{"n_layer": 9, "d_model": 192, "n_experts": 16, "experts_per_token": 1, "d_expert": 704, "d_shared_expert": 0, "activation": "squared_relu", "moe_layers": [1, 2, 3, 4, 5, 6, 7, 8], "router_score": "sigmoid", "normalize_top_k": false, "routed_scale": 2.0, "balance_loss": 0.00114, "balance_bias": true, "scale_expert_input": true, "init_std_router": 0.00741, "lr_router": 0.00119, "vocab_size": 32768, "norm": "rmsnorm", "norm_eps": 1e-06, "tie_embeddings": false, "optimizer": "soap_variant", "lr": 0.00766, "beta1": 0.95, "beta2": 0.99, "batch_tokens": 131072, "seq_len": 512, "train_tokens": 606800000, "steps": 4630, "dataset": "wikipedia_en"}
Below are experts of layer 4 (counted from 0) of a mixture-of-experts language model. Rows are named router (the router's row for the expert), down (a neuron's output weights, with its number) and show model dimensions 0-191. Each number is 128 + 24 x the weight over its row's rms, rounded and kept within 0 to 255.
After each expert's rows: "comes before" lists some tokens at least twice as common just after its tokens as in all text. This comes from a sample of Wikipedia text that the model never trained on. Tokens count by the router's weight.

# expert 5
router [ 80  87 116 144 155 144 137 140 165 111 144 119 138 126 172 135  56  62 120 142 152 148 125  99  87 138 122 133 118 143 123 102 128 144 111 134 122 109 113 170 110 124  98 142 115  89 107 160  92 146 109  95  96 123 206 144 127 133 124 139 155 153 144  81 123  74 135 144 151 146  85  92 121 115 114 102 116 112 132 122 129 130 143 114  86 171 140 117 145 130 129  84 139 134  92 102 142 116 124 154  86 132 138 151 121  99 131 153 109 137 114 125  72 165 119 139 108  94 137 108 115 155 135 139 133 135 123 116 128 141 102 143 157 123 142 147 110 146 162 115 133 121 132 116 118 153 112 121 127 165  88 136 150 149 103 121 130 138  96 125 159 104 169 120 114 149 138 128 110 127 147 140 174 134 125 144 115 126  95  73  76 134 168 132 114 106 159 112  90  78 122 138]
down14 [153 121 168 145 144 119 126 160 109 195 127 137 107  95 118 133  81 120 130 122 163 103 128 116 132 102 152 112 126 135 139 135 159 128 157 131 129 163 134 109 168 113 159 120 167 121 122 129 128 135 135 114 127 151 155 124 138 137 151  98 157 144 122 135 123 121 115 161 132 167 128 168 103  83 122 123 164 146  99  98 129 105 157 115 103 146 105 123 145 107 119 133 116 134 112 138 134 133 149  72 116 139  86 124 113  93 140 129 134 124 128 158 125 125 181 146 201 123 125 127 128 127 116  67 172  97 163 162 128  98 144 134 140 135 122 140  99 205 156 104 104  76 121 111 166 138 175 146 133 130 131 135 134 122 121 116 103 106 130 181 167 148 139 122 106 143 116 134 122 123 138 116 135  89 126 131  99 116 121 179 109 136 110 156 129  79 130 152 134  64 173 114]
down15 [106 137 129 187 192 124 126 120 130 157 136  90 131 114 173 153 109  70 128 128  94 113 122 122 131 108 129  83 133 130  92 119 128 132 132 163 171 140 109 128 159 129 122 139 102 123 126 148 174 131 126 125 141 135 135 122 154 117 142 116 132 163 105 152 137 152 128 114 138 115 111 102 151 114  67 107 137 165 138 177 134 119 192 110 104  77 151 180 120 117  73 134 147 164 171 147 141  98 130 127 126 118 155 129 131 122 121 122 146 168 121 177 141 113 119 132 140 127 124 123  71 130 104 129 112 124 124 125 116 130 122 167 124 167 144 146 132 133 155 141  98 130 153 161  89 109 109 130 138 125 170 145 101 111 128 115 137 116 112 201 144 113 159 162 138 136 128  99 129  69 106  78 128 140 135 111 112 123 165 108 140 117 125 137 105 130 124 177 150 125 146 105]
down16 [ 99 146  92 129 126 132 122 141 143 126  78  81 130 122 128 101 116  95 141 128 122 157 151 133 119  89 113 134 128 116 116 114 121 131 137 141 113 138  68 104 152 104 107 118 132 160 129 132 139 124  79 122 129 119  89 128 131 133 114  93  51 122 152 126 137 118  73 150 132 131 100 171 149  83 132 125 104 103  85 123  92 112 103 135 137 153 139 163 129 135 128 117 121 102 116 129 130  96 152 140 149 134 116  94 129 144  97 126 195 124 157 111 163 159 103 177 148 123 106 115 195  85 155  68 137 123 108  65 130 110 157 149 133 138 125 122 124 107  59 121 139  91 138 121 135 138  91 112 124 156 144 160 120 130 170 148 145 118 112 130 106 149 124 146 110 148 129 115 156 140 128 121 112 133  67 139 146 136 120 145 141 107 124 117 132 144  80 117 113 129  92 121]
comes before: ", ", ". ", ": ", ".", "-", "\" "

# expert 1
router [134 122 117 122 135 151 122 152 147 120 159 146 123 135 147 109 111 151 129 102 122 126 107  89 148  88 125 123 128 140 132 149 127 174 119  85  97  95 184 157 123 173 104 140 133 111 117 111 122  99 142 147  95 121 135 103 139  46 117 111 144 136 131 119 114  98 123 114 119 133 126 115 131 175 143 150 139 139 130 152  83 132 101 147 108 104 140 144 142 105 162 115  98 150 129 120 110 115 141 165  69 156 121 115 153 123 113 151 104 190  98 110 131 126 119 101 163  85 113 143 141  98 139 115 147 155 155 106 108 158 132 151 137 120 149  98  97 134 132 142 139 127 126 114  68 142 118 134 130 141  97 138 123 152 106 181 140 162 160 113 110 139 136 103 181 117 126 112 120 135 169 138 133 163 121 157 148 144 115  91  84 123 127 123  86 133 143  42  85 148 123 124]
down6 [129 135 176 150 133 131  86 114 178 143 160 133  84 129 114 116 178 129 172 152  71 126 141  36 130 123 119 115 141 108 132 123 124 118 138 137  96 145 136  89 132  62 147 156  80 114 135 124 115 172 138 104 118 160 127 128 128 153 126 155  71  86 146 130 148  96 134  77 105 141 142 133 147 121 143 132 100 127 124 131 128 189  88 131 127 135  70 135 127  94 137 106 110 140  93 119 185 107  78 125 139 135 132 155 154 135 116 137 137 139 173  99 127 120 143 131 159 123 164 129 135 156 133 120 134 137 127 129 110 199 113  91 176 141 130 119 140 127 138 124 119 123 113 126 123 119 132 131 134 148 123 141 101 159 140 124  77 144 132 115 115 105 111 149 163 119 110 129  96 132 123 110 126 116 151 138 118 134 173 115 139 133 113 134 128  99 100 151 128 162 129 126]
down7 [110 148 119  94 150  94 108 134 112 176 151 132 124 140 117 148 112 145 117 137 123 115  66 153 129 105 138 175 144 114 113 124 182 123 109 122 145 160 109 135 119 142 179 127 164 115 121  98  91 128 128 140 134 177 115  83  95 152 133 128 130 111 126 120 120 189 102 107 130 135 144 116 132 164 132 151 137 114 130 138 119 126 124 121 126 118  91  68 151 114 140  80 130 141 119 128 129 102 165 125  88 128 113 120 124 176 143 124 185 117 130 162 128 156  91 135 142  90 120 104 141 127 144 151 145 108 126 142 103  99 121 130 153 145 140 142 176 117 128 125 106 126  79 128 131 113 158 127 155 130 128 129 128 155 147 151 139 118 133 141 128 119 127 145  93 127 131  50 145 173 126 104 150 127 116 100 103 155 153 144 173 122 112  76 133  74  67 128  82 125 153 158]
down8 [152 142 102  97 145  96 136 118 123 131 147 128 134 100 142 128 117 161  95  93 150 119 123 139  69 131 118 124  93 126 115 116 121 102 127 149 109 140 131 117  71 165  70 129 135 128 154 110 147 123 107 102 158 148  97 121 169 137 144 150 139 139 127 163 106  70 136  78  99 126 113 158 126 122 120 155 124 138 148 106 103 124 130 146 140 121 105 117 139 111 129 136  96 116 160 139  96 110 146 132 141 133 114 111  79 145 136 123 161 126 146 130 103 177 139 139 144 207 127  66 165  91  97 146 123 121 125 117 148 146 169 123 130 121 107 125 103 107 125  95 166 125 111 126  68 158 123 112 129  77 196 128 112 141 125 107 130 137 104 126 109 126 161 125 125 129 149 133 128 123 124 115 114 175 127 160 120 141 114 141  85 147 103 110 105  79  91  88 137 142 155 165]
comes before: "of ", "in ", "and ", "(", "was ", "for "

# expert 6
router [149 155 126  98 118 143 122 127 133 126 102 197  98 129 164 141 149 150 135 126 123 172 160 107 128 128 138 147 178 123 147 124 145 119 102 115 154 141  96 161 129 163 132 150 127 130 102 177  90 154 101 142 127 130 163 133 117 147 127 104  99 116 121 100 148 127 113  99 133  94 131  62 134 128 116 110 149 161 147 163  78 137 126 106 147 157 146 167 125  91 177  92 102 143 125 122 102 131 131  85 134 139 133 111 201 142 136 196  91 148 156 134 114  88  94 108 110  95  85 151 138 134 135 174 131 125  97 132 127 109 129 138 135 120  75 166 107 111 160 122 106 105 147 120  90 138 113 112 166 102 152 144 126 144 165 138 162 120 154 114 125 133 114 130 155 157 111 155 123 130 120 123 145 109 130 115 131 145 149 142 145 118 144 106 130 149 126 103  73 144 116 145]
down4 [158 132 110 105 114 124  70  96 118 119 126 116  91 140  83 169 145 144  75 135 132  87 135 172 139 143  89 132 117 149 112 144 147 131 144 131 125 123  95 131  96 126 127 146 116  87 129 118 183  91 164 111 116 132 155 163 113 123 105 135 203 153 145 138 169 150 132  80 131  89 135 130  92 139 137 155 117  81 110 148 122 143 124 133 142  79 125 141 110 122 135 126 128 136 164 139 121 125 135 123 107 145 100 116 161 116  89 118 134 116 139 145 109 144 147 145 104  86 144  78 125 166 110  77 128 141 126 122 129 110 131 139  90 105 140 182 162 132 132 128 136 125 123 146 141 130 138 119 112 176 126  87 126  97 130 143 149 124 135 152 120 118 124 115 111 124 166 137 130 183 111 139 104 131 115 165 128 122 138  87 116  92  69  73 134 110 140 121 127 172 163 108]
down5 [100 130  94 129 163 121 114 117 105 120 140 126 133  98 110 115 128  94 175 139 153 126  92 137 163 156 158  79 128 118 124  89 130 127 123 131 111 124 134 103  96 107  96 150  77 134 101 112 127  97 130  40 160 122 133 160 139 163 109 127 139 146 170 128 128 121 131  84 130 182 145 158  80 118 137 129 124 141 165 116 191 106 133 102 128 130 103 162 148 157 165 158 133 129 118 110 113 133 159 112 109 121  94 156 119 134 142 152 138 116 137  90 114 153 109 127 127 138 130 169 104 128 131  90  96 150 111 133 123 117 128 133  98 170 130 141 129 110  96 128 127  63 135 107 130 104 131 141  94 170 154 105 116 140 137 139 157 112 139 155 128 148 157 158 162  78 125 163 112 128 132 180 160  99  76  99 152 128 148 126 140 133 126 135 146 125  86 138 138 114 149 121]
down6 [134 134 150 144 127 204 137 125 125 137  96 153 112  69  79 141  70 106 110  85 131  82 130 139 141 108 164  91 121 110  84 109  68 146 130 117  57 149 105 118 132 126 119 132 102 132 147 130 144 144 146 125 130 132 110 164 131 130 128  94 112 151 133 130 126 130 129  66 102 170 110 141 114 114 125 148 128  63 132 145 138 139 166 157 135 117 134 131 128 142 152 106 138 127 119 117 109 158 152  89 123 142 126 118 115  98 124 128 117  99 164  91  66 119 137 129 140 148  80  84 104 137 115 140 119 125  66 124  98 121 131 128  97 126 127 117 157 118  78 125 115 121 169 127 104 115 137 119 114 105 174 111 128 167 116 152 127  96 170 136 155 107 117 121 115 175 137 107 139 136 158 129 140 128 118  97 138 145 127 145 146 128 124 123 149 130 142 135 117  91 149 151]
comes before: "and ", "the ", "which ", "but ", "he ", "a "

# expert 13
router [139 118 141 105 104 115 122 126  75 119 134 141 115 143 118 111 116  92 103 156 136 171 114 126 107 105 126 122 106 115 114  98 144 102 134  95 186 117 162 116  96 123 130 138 144 114 145 152 105 159 151 119 120 149 142 188 124 125  70 147 115 124 121  59 178 164  93 141 154  85 110  94 148 116 132 112 125 106 200 125 122 147 110 142 156 132 167 132 118  80 128 141 115 123  99  83 176 115  84 131 112 111 117 136 137 141 112 110 139  99 153 118 147  87 140  91  98 139 152 133 123 129 130 103 142 106 125 171 145 152 138 142 136 129 118  88 128 137  61 144 143 109 132 157 105 103 102 128  93 159 113 172 107 116 181 118 127 106 107 136 136 122 155 155 156 112 103 139 141 123 106  87 141 165 115 119 119 140 170 127 142 126 127 156 131 143 133 108  95 124 143 142]
down8 [116 137 124 101 156 152 125 144 139 104 202 123 101 123 105  90 140 140 111  91  92 114 150 151  91 124 122  82 139 106 128 154 160 121 131 133 111  66 142 129 133 126 123 136  98 135 133 132 117 162 142  89 122 126 103 145 131 152 124 136 134 122 116 151 137 141  75 123 100 126 142 138  84 106 100 145 139 148 118 150 158  92 134 134  85 115 127  96  94 120  93 146 134 124 140 118 112 132 111 142 137 128 146 128  85 127 132 116 158 133 118 135 182 111 115  68 130 130 173 134 126 115  98 161 152 120 120  86 126 113  79 115 127 158 147 131 129 173 104 123  97 166  84 125 130 133 115 136 138 128 125 138 113 142 120 159 134 160 114 117 140 122 112 138  76 139 191 163  92 141 112 115  89 146 125 142  95 104  75 118 168 166 159 102 142 129 175 135  86 134 146  79]
down9 [ 80 114 136 124 105 115 154  82 194 135 110  78 154 108 133 154 123 102 155 110 126 146 116 128  69 128 130 152 137 127 122 114 120 127 139  83 164 165 140 157 162 126 138  84 177 144  80 100 120 113 128 136  96 140 148 122 129 128 146 100 151 133 156 127 107  59 106 104 118 160 117 120 139 126 131 149 112 118 142 141 141 130 109 141 104 163  83 112 137 108 102 150 138 116 128  93 112 146 137 155 121 114 100 124 135 149 149  66 130 104 106 165 111 157 167 131 176  95 117 145 125 116 119 126 142 119 100 162  99 112 132 165  55 123 144 116 157 191 145 114 102 113 123 128 103  84 143  89 140 120 188 151 136 135 131 130 121 130 120 129 107 128 165 110 129 134 108 132 155 136 135 138 157 127 142 108 144 133 133 133 136 130 122 141 114 110 122 103 192 146 134 127]
down10 [149 156 128 162 123 129 128 144 138 193 132 114 100 107 132 153 110 115 170 105 148 149 125 123  90 151 146 137 135 132 158 135 152 128  87 108 129 131 129 155 128 125 158  88 127 138 147 142 125 209 129 152 136 145 128 132 114 154 133 149 107 145 130  90 110 141 162 126 148 112 155 139 117 165 119 157 161 145 118 133 104 121 121 151 161 128 104 128 173 109 117 183 129 121 151  95 141 118 111 107 148 127 140 119 133 115 131 124 100 153 136 141 106 149 157 152 128 150 120 164 107 185 142  99 121 128 150 146 133  62 121 102 131 121 146 144 115 163 102 141 145 149 129 109 136 116 130 195 104 148 120 128 131 124 101 119 153 167  89 141 191 194  89 129 131 159 115 131  88 133 136 129 130 113 170 136 129 139 128 100 115 140 134 161 192 190 125 110 126 127 167 113]
comes before: "\n", ", ", "s ", "\n\n", "-", "\\"

# expert 0
router [120 131 133 140 137 135 117 133 117 126 135 126 147 124 181 136 129  94 132 183 136 134 145 101 162 178 147 199 130 127 179 147 140 158 147 130 147 103 111 111 100 126 135 126 132 117 130  87 120 135  86 119 125 150 126  99 120 125 153 117 126 120 141 120 117  85 121 132 125 131  90 145 141  93 137 128 103 115 107 140  73 143 154  90 108 117 187 124 118 141 141 100 176 142 121  99 122 106 147 139 159 134 112 136 100 157 135  97 107 160 162 117 128 135  88 110 115 108 141 139 126 146 167 107  94 160  98 127 123 108 105 122 135 120 135 138 121  98  75 127 137 125 130 113 111 104 140 130  90 106 110 142 103  79 103 129 113 114 137 127 131  99 139 135  96 154  92 122 156 155 125  78  93 143 194  96 125 199 101 177 118 140 175 140 110 147 117  80 118 105 109 120]
down6 [ 93  99 142 114 106 129 132 140 104  97 170 115 123 123  77 164 152 130 117  98 173  73 132 138 162 154 152 140 104 117  54 155 126 128 136 132 125 124 153 126  74 136 132 130 134 132 148 128 124 103 135 142 131  98 172 145 107  89 145 143 126  86 194 146 125 158 125 125 105 136 147 108 143 117 124 126 166  78  96 129 140 108 142 140 103 152 131 109 186 153 146 139 122 117  95  81 161 169 102 135 122 102 164 128 142 111 121 121  98 150 129 128 120 163 137 152 148 144 134  92 115 105 143 127 123 109 128 170 119  94  97 146 104 120 140  99 154 128 124 152 133  65  72 127 120  57 111 111 131 169 155 179 120  99 108 150 124 129 136 134 131 105 127 144 129 155  96 142 109 127 109 126 129 128 169 138 117 114 151 142 146 113 138 165 145 149 128 129 132 125 123 126]
down7 [130 128 165 158 158 139  49 147 187 119 137 135 127 113 144  92 197 135 172  97  69 153 152 119 124 125 162 120 145 123 140 151 133 129 120  73  81 128  85  92 144 128 120 133 119 119 116 145 127 119 144 123 104 141 143 103 133 126 144 171 124 148 113 110 114  47 127 125 132 128 150 123 118 112 135 101 165 124 129  74 190 130 135 128 115 138  83 138 105 126 101 123 120 173 147  97 108 149 130 109 156 151 128 127 108 147  95 172 124 105 137 138 132 145 158 142 123 138 120 135 179 119 133 133 150 140 118 146 113 101  85 135 146 125  94 128 135 131 110 113 137 125 131 131 133 143 128  81 143 127 117  92 135 117 154 144 149  95 127 146 205 149 123 119 154 105 151 115 150  84 122 161 122 127 130 161  93 121 107 103 126 115 128 127 145 120 112 127 165 118 143 126]
down8 [144 153 115 104 138 133 149 115 130  39 149 116 135 110 115 177  83 105 122 131 130 122 158 142  72 126  99  70 159 138 117 133 130 128 143  89 151 124 114 121 164 162 114 132 120 128 122  69 133 134 141 117 152 120 132 132  90 128 111 121  85 104 129  95 144 127 109 148 140 147 138 122 151 125 119  88 121 141 112  78 122  99 116 161 122  84  47  95 117 157  90 127 159 129 121 105 147  99 109 127 105 109 104 124 124  69  66 118 159 129 142 125 120 118 130 120 115 118 120 142 118 142 167 171 141 104 129  97 130 121 125 131 154 121 152  97 143 130 154 155 128 132 172 101 140 175 128 116 123 140 123 104 143 181 140 133 132 117 120 133 187 128  87 123 138 125 113 130  94 163 125 162 146 121 125 145 124  91 157 142 121 134 100 120 165 109 132 136 152 130 126 120]
comes before: "to ", "in ", "the ", "by ", "on ", "as "

# expert 2
router [146  99  86 127 116 131 131 141 183 118  84 118 114 170 176  89  92 142 127 143 140 144  71  90 107 170 155 120 166 109 213 131 101 134 114 105 112 137 105 133 141 160 161 140  98 152 157 140 125 111 114 121  95 144 127 165 131  93 151  98 112  89 169 105  92 149 101 175 139 139 151 144 142 118  75 121 141 156 173 126 116 157 136 111 140 123 139 128 146 103 122 120 123 135 121 132 145 140 132 119 134 109 142 130 158 124 118 121 112 171 128 135 138 101 143 127 153 126 124 138  98 133 148 101  92 180 152 164 122 145 135 147 156 139 149  98 132  78 128 115 141 150  50 105 123 151 152 113 115 117 133 147 130 128 101 169 139 126 112 121 126 132 135 152 115 117 102 156 161 127 124 149 125 108 125 137 109 143  94  97 117 135 101 144  87  91 110 111 131 147 105  91]
down6 [126 117 150 130  95 175  89  75 137 101 127 119  94  81 106 113 138 133 124 122 131 128 134 111 123 159 102 145 142  97 110 184 127 122 105 118  91 112 133 178 149  90 126 115  97 126 110 140 115 140 116  85 183 129 132 119 131 169 141 129 108 146  86 130 142 120  92 176 131 135 129 130 129 127 142 154 172 117 125 103 134 140 128 129 150 138 128 112 145 129 126 162 121 139 157 126  85 115 111 155 127 109 183  81 140 125 129 106 186 116 106 125 161 187 137 138 143 139 171 156 128  96 126 131 112  88 112 172 115 151 119 119 120 147 150 110  94 116 145 143 128 120 164  76 191 120 120  83  99 117 165 146 139 125 124 128 139 113 157 135  94 143  79 109 128 105 113  76 115 121 120  84 155 106 111 132 130 127 139 129 125 128  99 108 139 171 120 138 123  88 106 130]
down7 [119 103 129 131 119 104 125 151 141 107 117 156 133 144 125 143 111 143 115 128 100 102 112 121  99 119 188 156 102 178  70 126 135 148 136  80 134 176 140 153 131 134 122 125 134 137 126 130 184 132 139 114 102 132 131 133 122 106  73 118 147 136 119 185  94 140 124 140 122 165 182 114 130 126 181 161 143 127 122 102 128 132  97 102 112 144 123 132 102 142  79 134 201 112 127 147  90 127 109 128 128  69  95 130  93 133 115 128 190 124 101 125  89 100 163 126 127  92 142 126 109 108 127  95 130 136  86 123  83 171 127 122 135 123 170 105 118 145 146 145 100 155 153 108 200 133 111 116 135 143 130 134 181 129 117 129  94 127 174 118 128 136  95 113 139 117 110 137 128 142  95 128 105 122 140 139 129  88 100 126 125 147 135 115 132 124 129 145 167 110 125 128]
down8 [137 144 124 119  75 153  94 127 134 147 142 125 129 142 128 101 109 123 121 132 145 134 129  93 113 110 100 154 129 119 142 118 115 114 132 187 136 130 110 108 130 131 111 106  91 156 106 158 131 107 162 117 124 125 124 104 103 115 160 131 189 133 111 145 129 113 125  88 136 114 128 128 118 113 128 105 151  87 113 120 126 129 140 132  51 127 124 113 151 129 118 181 156  96 132 123 147 101 132 127 183 139 107  91 159 111 120 120 127 116 162 153 100  64  93 143  46 118 100 117 121 138 115 104 139  79 130 123 163 104  70 120 143 116 164 134 124 127 149 125 125  85 149  51 130 129 153 133 139 137 163 160 136 103 184 131 108 159 115 115  86 101 141 108 110 133 111 121 145 142 118 133 130 168  95 123  91 126 151 143 126 121 118 117 151 123 109 128 139 133  91 178]
comes before: "0", "4", "9", "5", "8", "2"

# expert 8
router [108 122 117 103 102 119 133 165 178 117 126 131 145 146  94 120 131 127 126 125 117 112 151 156 147 112  86 183 104 124 141 143 103 128 135  98 135 131 137 120 116 141 145 117 121 113 121 128 138 163 129 134 151 156 148 112 200 142 140 113 101 127 115 136 160 112 121 148  98 152  92 129 138 119 103 123 113 112 177 178 107 116 143  90 145 171 117  95 140 126 152 137 157  93 145 137 118 116 103 132 120 175 106 175 112 134 145 134  90 135 166 128 103 164 145  93 142 114 108 108 187 149 105 102 147 117 140 128 139 122 134 141 156 111  92 136  90 114  68 122 135 160 110 135 149 165  86 154  98 121 141 103 100 146 163 204 131 119  86  92 125 174 128 142 110 131 138  82 118 127 106 109 132 127 131 162 112 119 165 104 153 137 142 128 113 108 113 138 167  78 123 106]
down4 [122 112  92 150 141  77 154 130 136 125 145  83 135  92 167 146 114 124 135 171  99  97 163 119 129 135 144  92  92 131 129 145 124 116 133 152 150 125 130 120 135 141 127 146 172  67 101 106 177 128 114 123 113  57 152 109  81 129 146 136 132 128 128 121  82 113  91 121 119 127 153 107 152 152 150 107 134  76 109 107 119 123 144 141 125 118 137 131 142 126 106  86 131  58 105 152 111 130 130 135 125 125 107 131 130 113 107 121 141 141 127 131 114 129 136 128 129 130 133  87 139 141 107 169 121 125 107 143 145 148 155 166 121 113 124 128 147 128  95 128 124 101 143 148 144 122 110 164 126 161 137  83 133 118 212 156 162 131 130  88 109  57 157 138 137 118  97 130 156 124 190 128 113 104 129 130 183 137  87 175 107 131 145 133 131 138 157 128 124 134 106 111]
down5 [117 135 116 137 130 128 128 130 145 107  76 123 126 112 134 127 149 115 137 141 120 131 103 104 113 130 149 101  76 117 113 136 101 131 114 166 141 152 150 121 123 125 182 112 131  95 125 191 110 136 148 138  94 148 101 111 127 103 161 146 114  99 197 131 128 123 120 114 115 105 138 151 124 145 168 122 122 147 130 121  88 102 102  85 128 119 135 104 125 137  79 184 130 165 172 140 139 119 160  79 153 146  76 124 136 113 142  97 136 111 165 142 138 100 121 113 147 140 114 106 126 139 115 116 136 105 125 143  81 127 120 151 116 110 119 144 192 118 143 128 178  91  64 148 115 168  73 128 119 114 151 130 130 149 126 154 125  82 136 106 156 124 148 124 127 135 139 170 139  92 135 125  98  97  91 166 102 126  86 154  97 149 102 141 145 109 146 147 146 125 138 164]
down6 [121 124 107 192 145 127 126 127 125 169 129 126 102 138 160 140 145 107 128 118  49 142 157 109 180 116 101 141 138 120 108 167 124  97 100  95  89 129 101 107 138 133  88 165 130 128 126 112  94 109 119 112 175 145 129  87 124 123 109 110 124  97 141 135 107 127 144 126 117 152 121 106 159 129 128 134 181 167 131 143 135 100 123 110 102 106 101 153 159 127 147 136  97 155 119  83 128 102 181 140 135 117 106 122 151 122 147 175  79 207 122 157 132 130 109 131 144 112 119 125 119 121 119 120 104 129 138 114 112 134 125 152 123 176 107 125  87 126 120 133 187 153 165 129 129 129  73 123 138 134 118 141 130 146 118 135 129 120 128 139 107 126 123 134 115  82 117 127 154 133 116 141  78 140 128 117 142 107 126  79  94  84 123 127 131  96 174 167 175 153 125 134]
comes before: "the ", "a ", ",", "his ", "its ", "their "

# expert 14
router [110 134 100 125 140 168 124 126 111 106 110 148 106 109 165  97 107 135 142 128 131 206 109 114 150 152 109 140 129 118 178 123 146 144 166  98 155 103 115 121  94 169 164 128 134  92 102 144 135  67 139 170  82 132 149 145 178 137 145  87 149 125 109  80 129 164 139 121  93  98 126 123 149 127  67 137 128 122 130 117 106 150 103 111 158 153 109 138 112 100 156 135 137 145 112 122 127  92 100 120  89 113 181 144 189 115 124 176 132 109 145 116 131 108 139 129 112 127  99 137 133 114 139 124 135 181 116 115 143 114 138 122 134 118 103 142 136  85 134 135 165 119 156 107 123 123 153 163 155 131 109 145 105 111 129 130 143  99 131 135 120 119 159 139 135 143  88 122 128 104 148 173  81 147 129 150 179 122 119 100 143 111 112 114 116 119 137  78 139  96  85 132]
down6 [ 90 165 128 144 112 151 130 119  98 111 151 104 146  65  88 156 174 128 137 148 150 123 144 147 145 116 129 102 121 152 143 137 122 128 114 135 118 119 119 104  95  95 135 132 130  94 125 163 130 191 149 110 132 123 140 117 109 124 105 110 124 111 103 124 108 122 169 131 144 105 182 139 169 152 129  79 132 121 147 160 105  99 106 151 134 164 123  87 148 111 122 122 142 131 108 156 109 120 131 127 115 131 129 133 135 145 133 115 202 120 174  90 113 131 106 138 133  67 114 159 132 165 140 133  97 124 151 145 134 114 117 121 147  99 148 136 124  87 126 124 140 137 136 124 124 126 134 103 118 130 108 110 172 145 103 130 132 125 148 132 128 135 144 143 123 117  88 145  96  87 157 122 109 158 128 169 118 177  82 115  90 119 141 121 108 145 165 158  70  44 162 157]
down7 [140 112 136 114 114 133 167 137 142 126 207  97 133 114 108 122 182 139 125 103 146  95 138  94 118 132 120  98 145 130 125 164 168 171 127 137 127 108 144 207 143 103  81 125 110 181 135 158 112 134 127 119 109 131 114  84 102 141 144 137 127 134 127  84 159 127  81 134 138 122 143 119 113 145 134 156  68 145 120 129 122 133 105 129 128 124 120 151 120 123 119 140 127 153 159 113 131  79 155 128 126 114 143 127 157 124 138 132 171 133 103 135 144 124 118 143 127 124 133 107 107  89 134 150 124 164 148 164 159 112 116 135 136 165 152 125 110 126 165 150 124 124 114 144 109 129 134 101 113 127 118 113 152 156 148 130 103 128 144 113 103 142 133  77 150 131 197 106  81 169 210 122 125 131 112 159  72 140 152 133 129 115 129 104 130 190 104 145 128 141 126 127]
down8 [119  78 133 137 110 141 139 150 108 112 116  93 107 127 181 138 128 150 131  90  96 117 110 112 104 118 136 141  98 136 113 137 124 156 171 132 150 123 126 175 111 129 137 117 144 118 101 135 156  86 120 145 165 163 155 128 162 128 122 104  85 176 111 143 116 135 110  32 166 111 155 174 116 128 159 131  81 139 115 145 126 151 135 155 125 161 129 196 127 120 126 161 108 113 113 111 107 118 146 123 124 142 127 129 108 130  98 121 109 159 116 134 137 148 163 135 156 134 143 128 139 123 165 130 131 129 128 150  79 124 168 136 109 132 139 155 132  68 128 119 110 117 164  88 167  87 127 160 135 161 157  80 130 177 128 145 104 123 139 143 103 133 136 115  81 162 174 139 137 128 128 132 112 126  91 134 107 147 142 131 121 105 137 167  95 128  85 134 152 142 124 134]
comes before: "The ", "\n\n", "In ", "He ", "==", "It "

# expert 4
router [150 152 152 120 142 141 132 138 131 126 160 135 126 127 127 159  95  78  91 137 164 130 132 151 130 159 131 138 113 143 121 114  86  90 103 124 166  64 148 159 135 141 134 114 119 141 111 122 166 131 117 118 146 126 113 103 107  89 111 109  77  82 131 110 120 134 130  92 125 101 115  89 120 188 126 145 175 150 113 171 142 136 108 136 169 111 116 126 119 140 134 140 117  77 124 119 112 119 131 117 124 185 141 123 135 156  93 179 194 132 154 104 121 145 133 102 147 118 145 137 116 137 115 100  95 139 144 159 137 158 143 128 125 148 149 128 104 116 143 162 154 121 121 126 119  87 135 111  71 130 117 109 168 100 124 132 118 125 153 124 110 122 168 126 120 139 117 121 206 136 122 118 155 127 158 138 123 145 151 137 115 106 117 147 150 126 138  38 117 139 109  89]
down6 [118 128 162 123 194 130  96  81  92 120 132 116 128 139 108 126 186 108 137 138 110 122 113 137 147 113 124 160 128 128 158 125 124  92 122  84 104 145 135 110 137 128 144 132 161 125 129 134 160 138 136 135 141 113  97  90 134 130 112  94 122 140  68 117  98 157 130 129 117 123 192 138 157 133 116 100  99 156 122 139  71 125 121 126 163 125 150 108 147 136 106 140  84 120 112 137 160 136 158 147 135 128 119 126 122 122 121 127 128 106 128 206 137  83 125 125 122 122  96 102 128 118 116 150  83 129 135 111 128 145 121 105 163 191 143 112 116 182 128 128 135 149 117  91 125 154 130 134 104 109 138 130 149 121 129  94 118 141 145  84 126 131  91 133 164 127  76 128 128 153 107 155 136 143 124 147 133 160 110  24 125 182 145 112 133 122  98 122 134 134 105 114]
down7 [165 138  54 106 116 128 154 128 110 133  75 154 131 179 141 156 144 160 198 130 137 111 136 137 160 141 154  98 128 118  97 140 150 153 150 140  92 122 117 195  88 140 124 140 181 138 138 130 167 136 113 122 124 113 126 142 133  79 145 122 124 107 125  84 134 132 127  49 129 109 117 151 125 132 179 151 144 139 109 130 129 133 104 147 123 118 146 120 122 100 145 113 117 113 111 119  89 128 142 133 109 117 134 128 124 115 112 132 149 139 140 144  81 116 154 128 132 156 168 125 134 120 127  96 121 148 120 129  75 147 133  94 131  96 135 160 117 131  92 100 147 138 146 131 137 122 113 174 131 134 128  96 128 142 134 137  74 109 118  82  30 153 118 117 140 136 136 133 127 126  94 162 130 119  87  88  89  99 116 126 140 125 127 143 125 128 130 130 123 133 110 111]
down8 [183 106  77 118 128 114 163 124 115 138 100 130 146  90 140 124 125 105 152 117  80  92 124 106 151  84 151 114  84 181 131 141 151 159 147 113 163 125 138 124 137 135 133 154 147 145 111 106 112 136 107  95 110 149 134 119 111 123 161 161 134  99 167  93 137 127 107 125 131 111 137 105  96 127 133 139 136 116 142 178 105 179 147 141 128 105 137 134 129 129 163 127 118 103 139 131 159  93 123 100 124  88 114 111 129 148 137 146 142  92  74 135 102 152 112 129 132  81 125 156 129 147 130 153 147 164 119 103 131 136 145 184 139 141 138 201 124 129 152 144 118 103 138 163 147 196 123 100  73 162 123 131  67 136  84 146 161 128 134 123 134 115 102 160 131 158 101 120 162 117 124 142 118 122 126 124 103 126 108 126 123 127  83 128 139 128 172 140 105 122 123  92]
comes before: "| ", "(", "|", "– ", "=", "/ "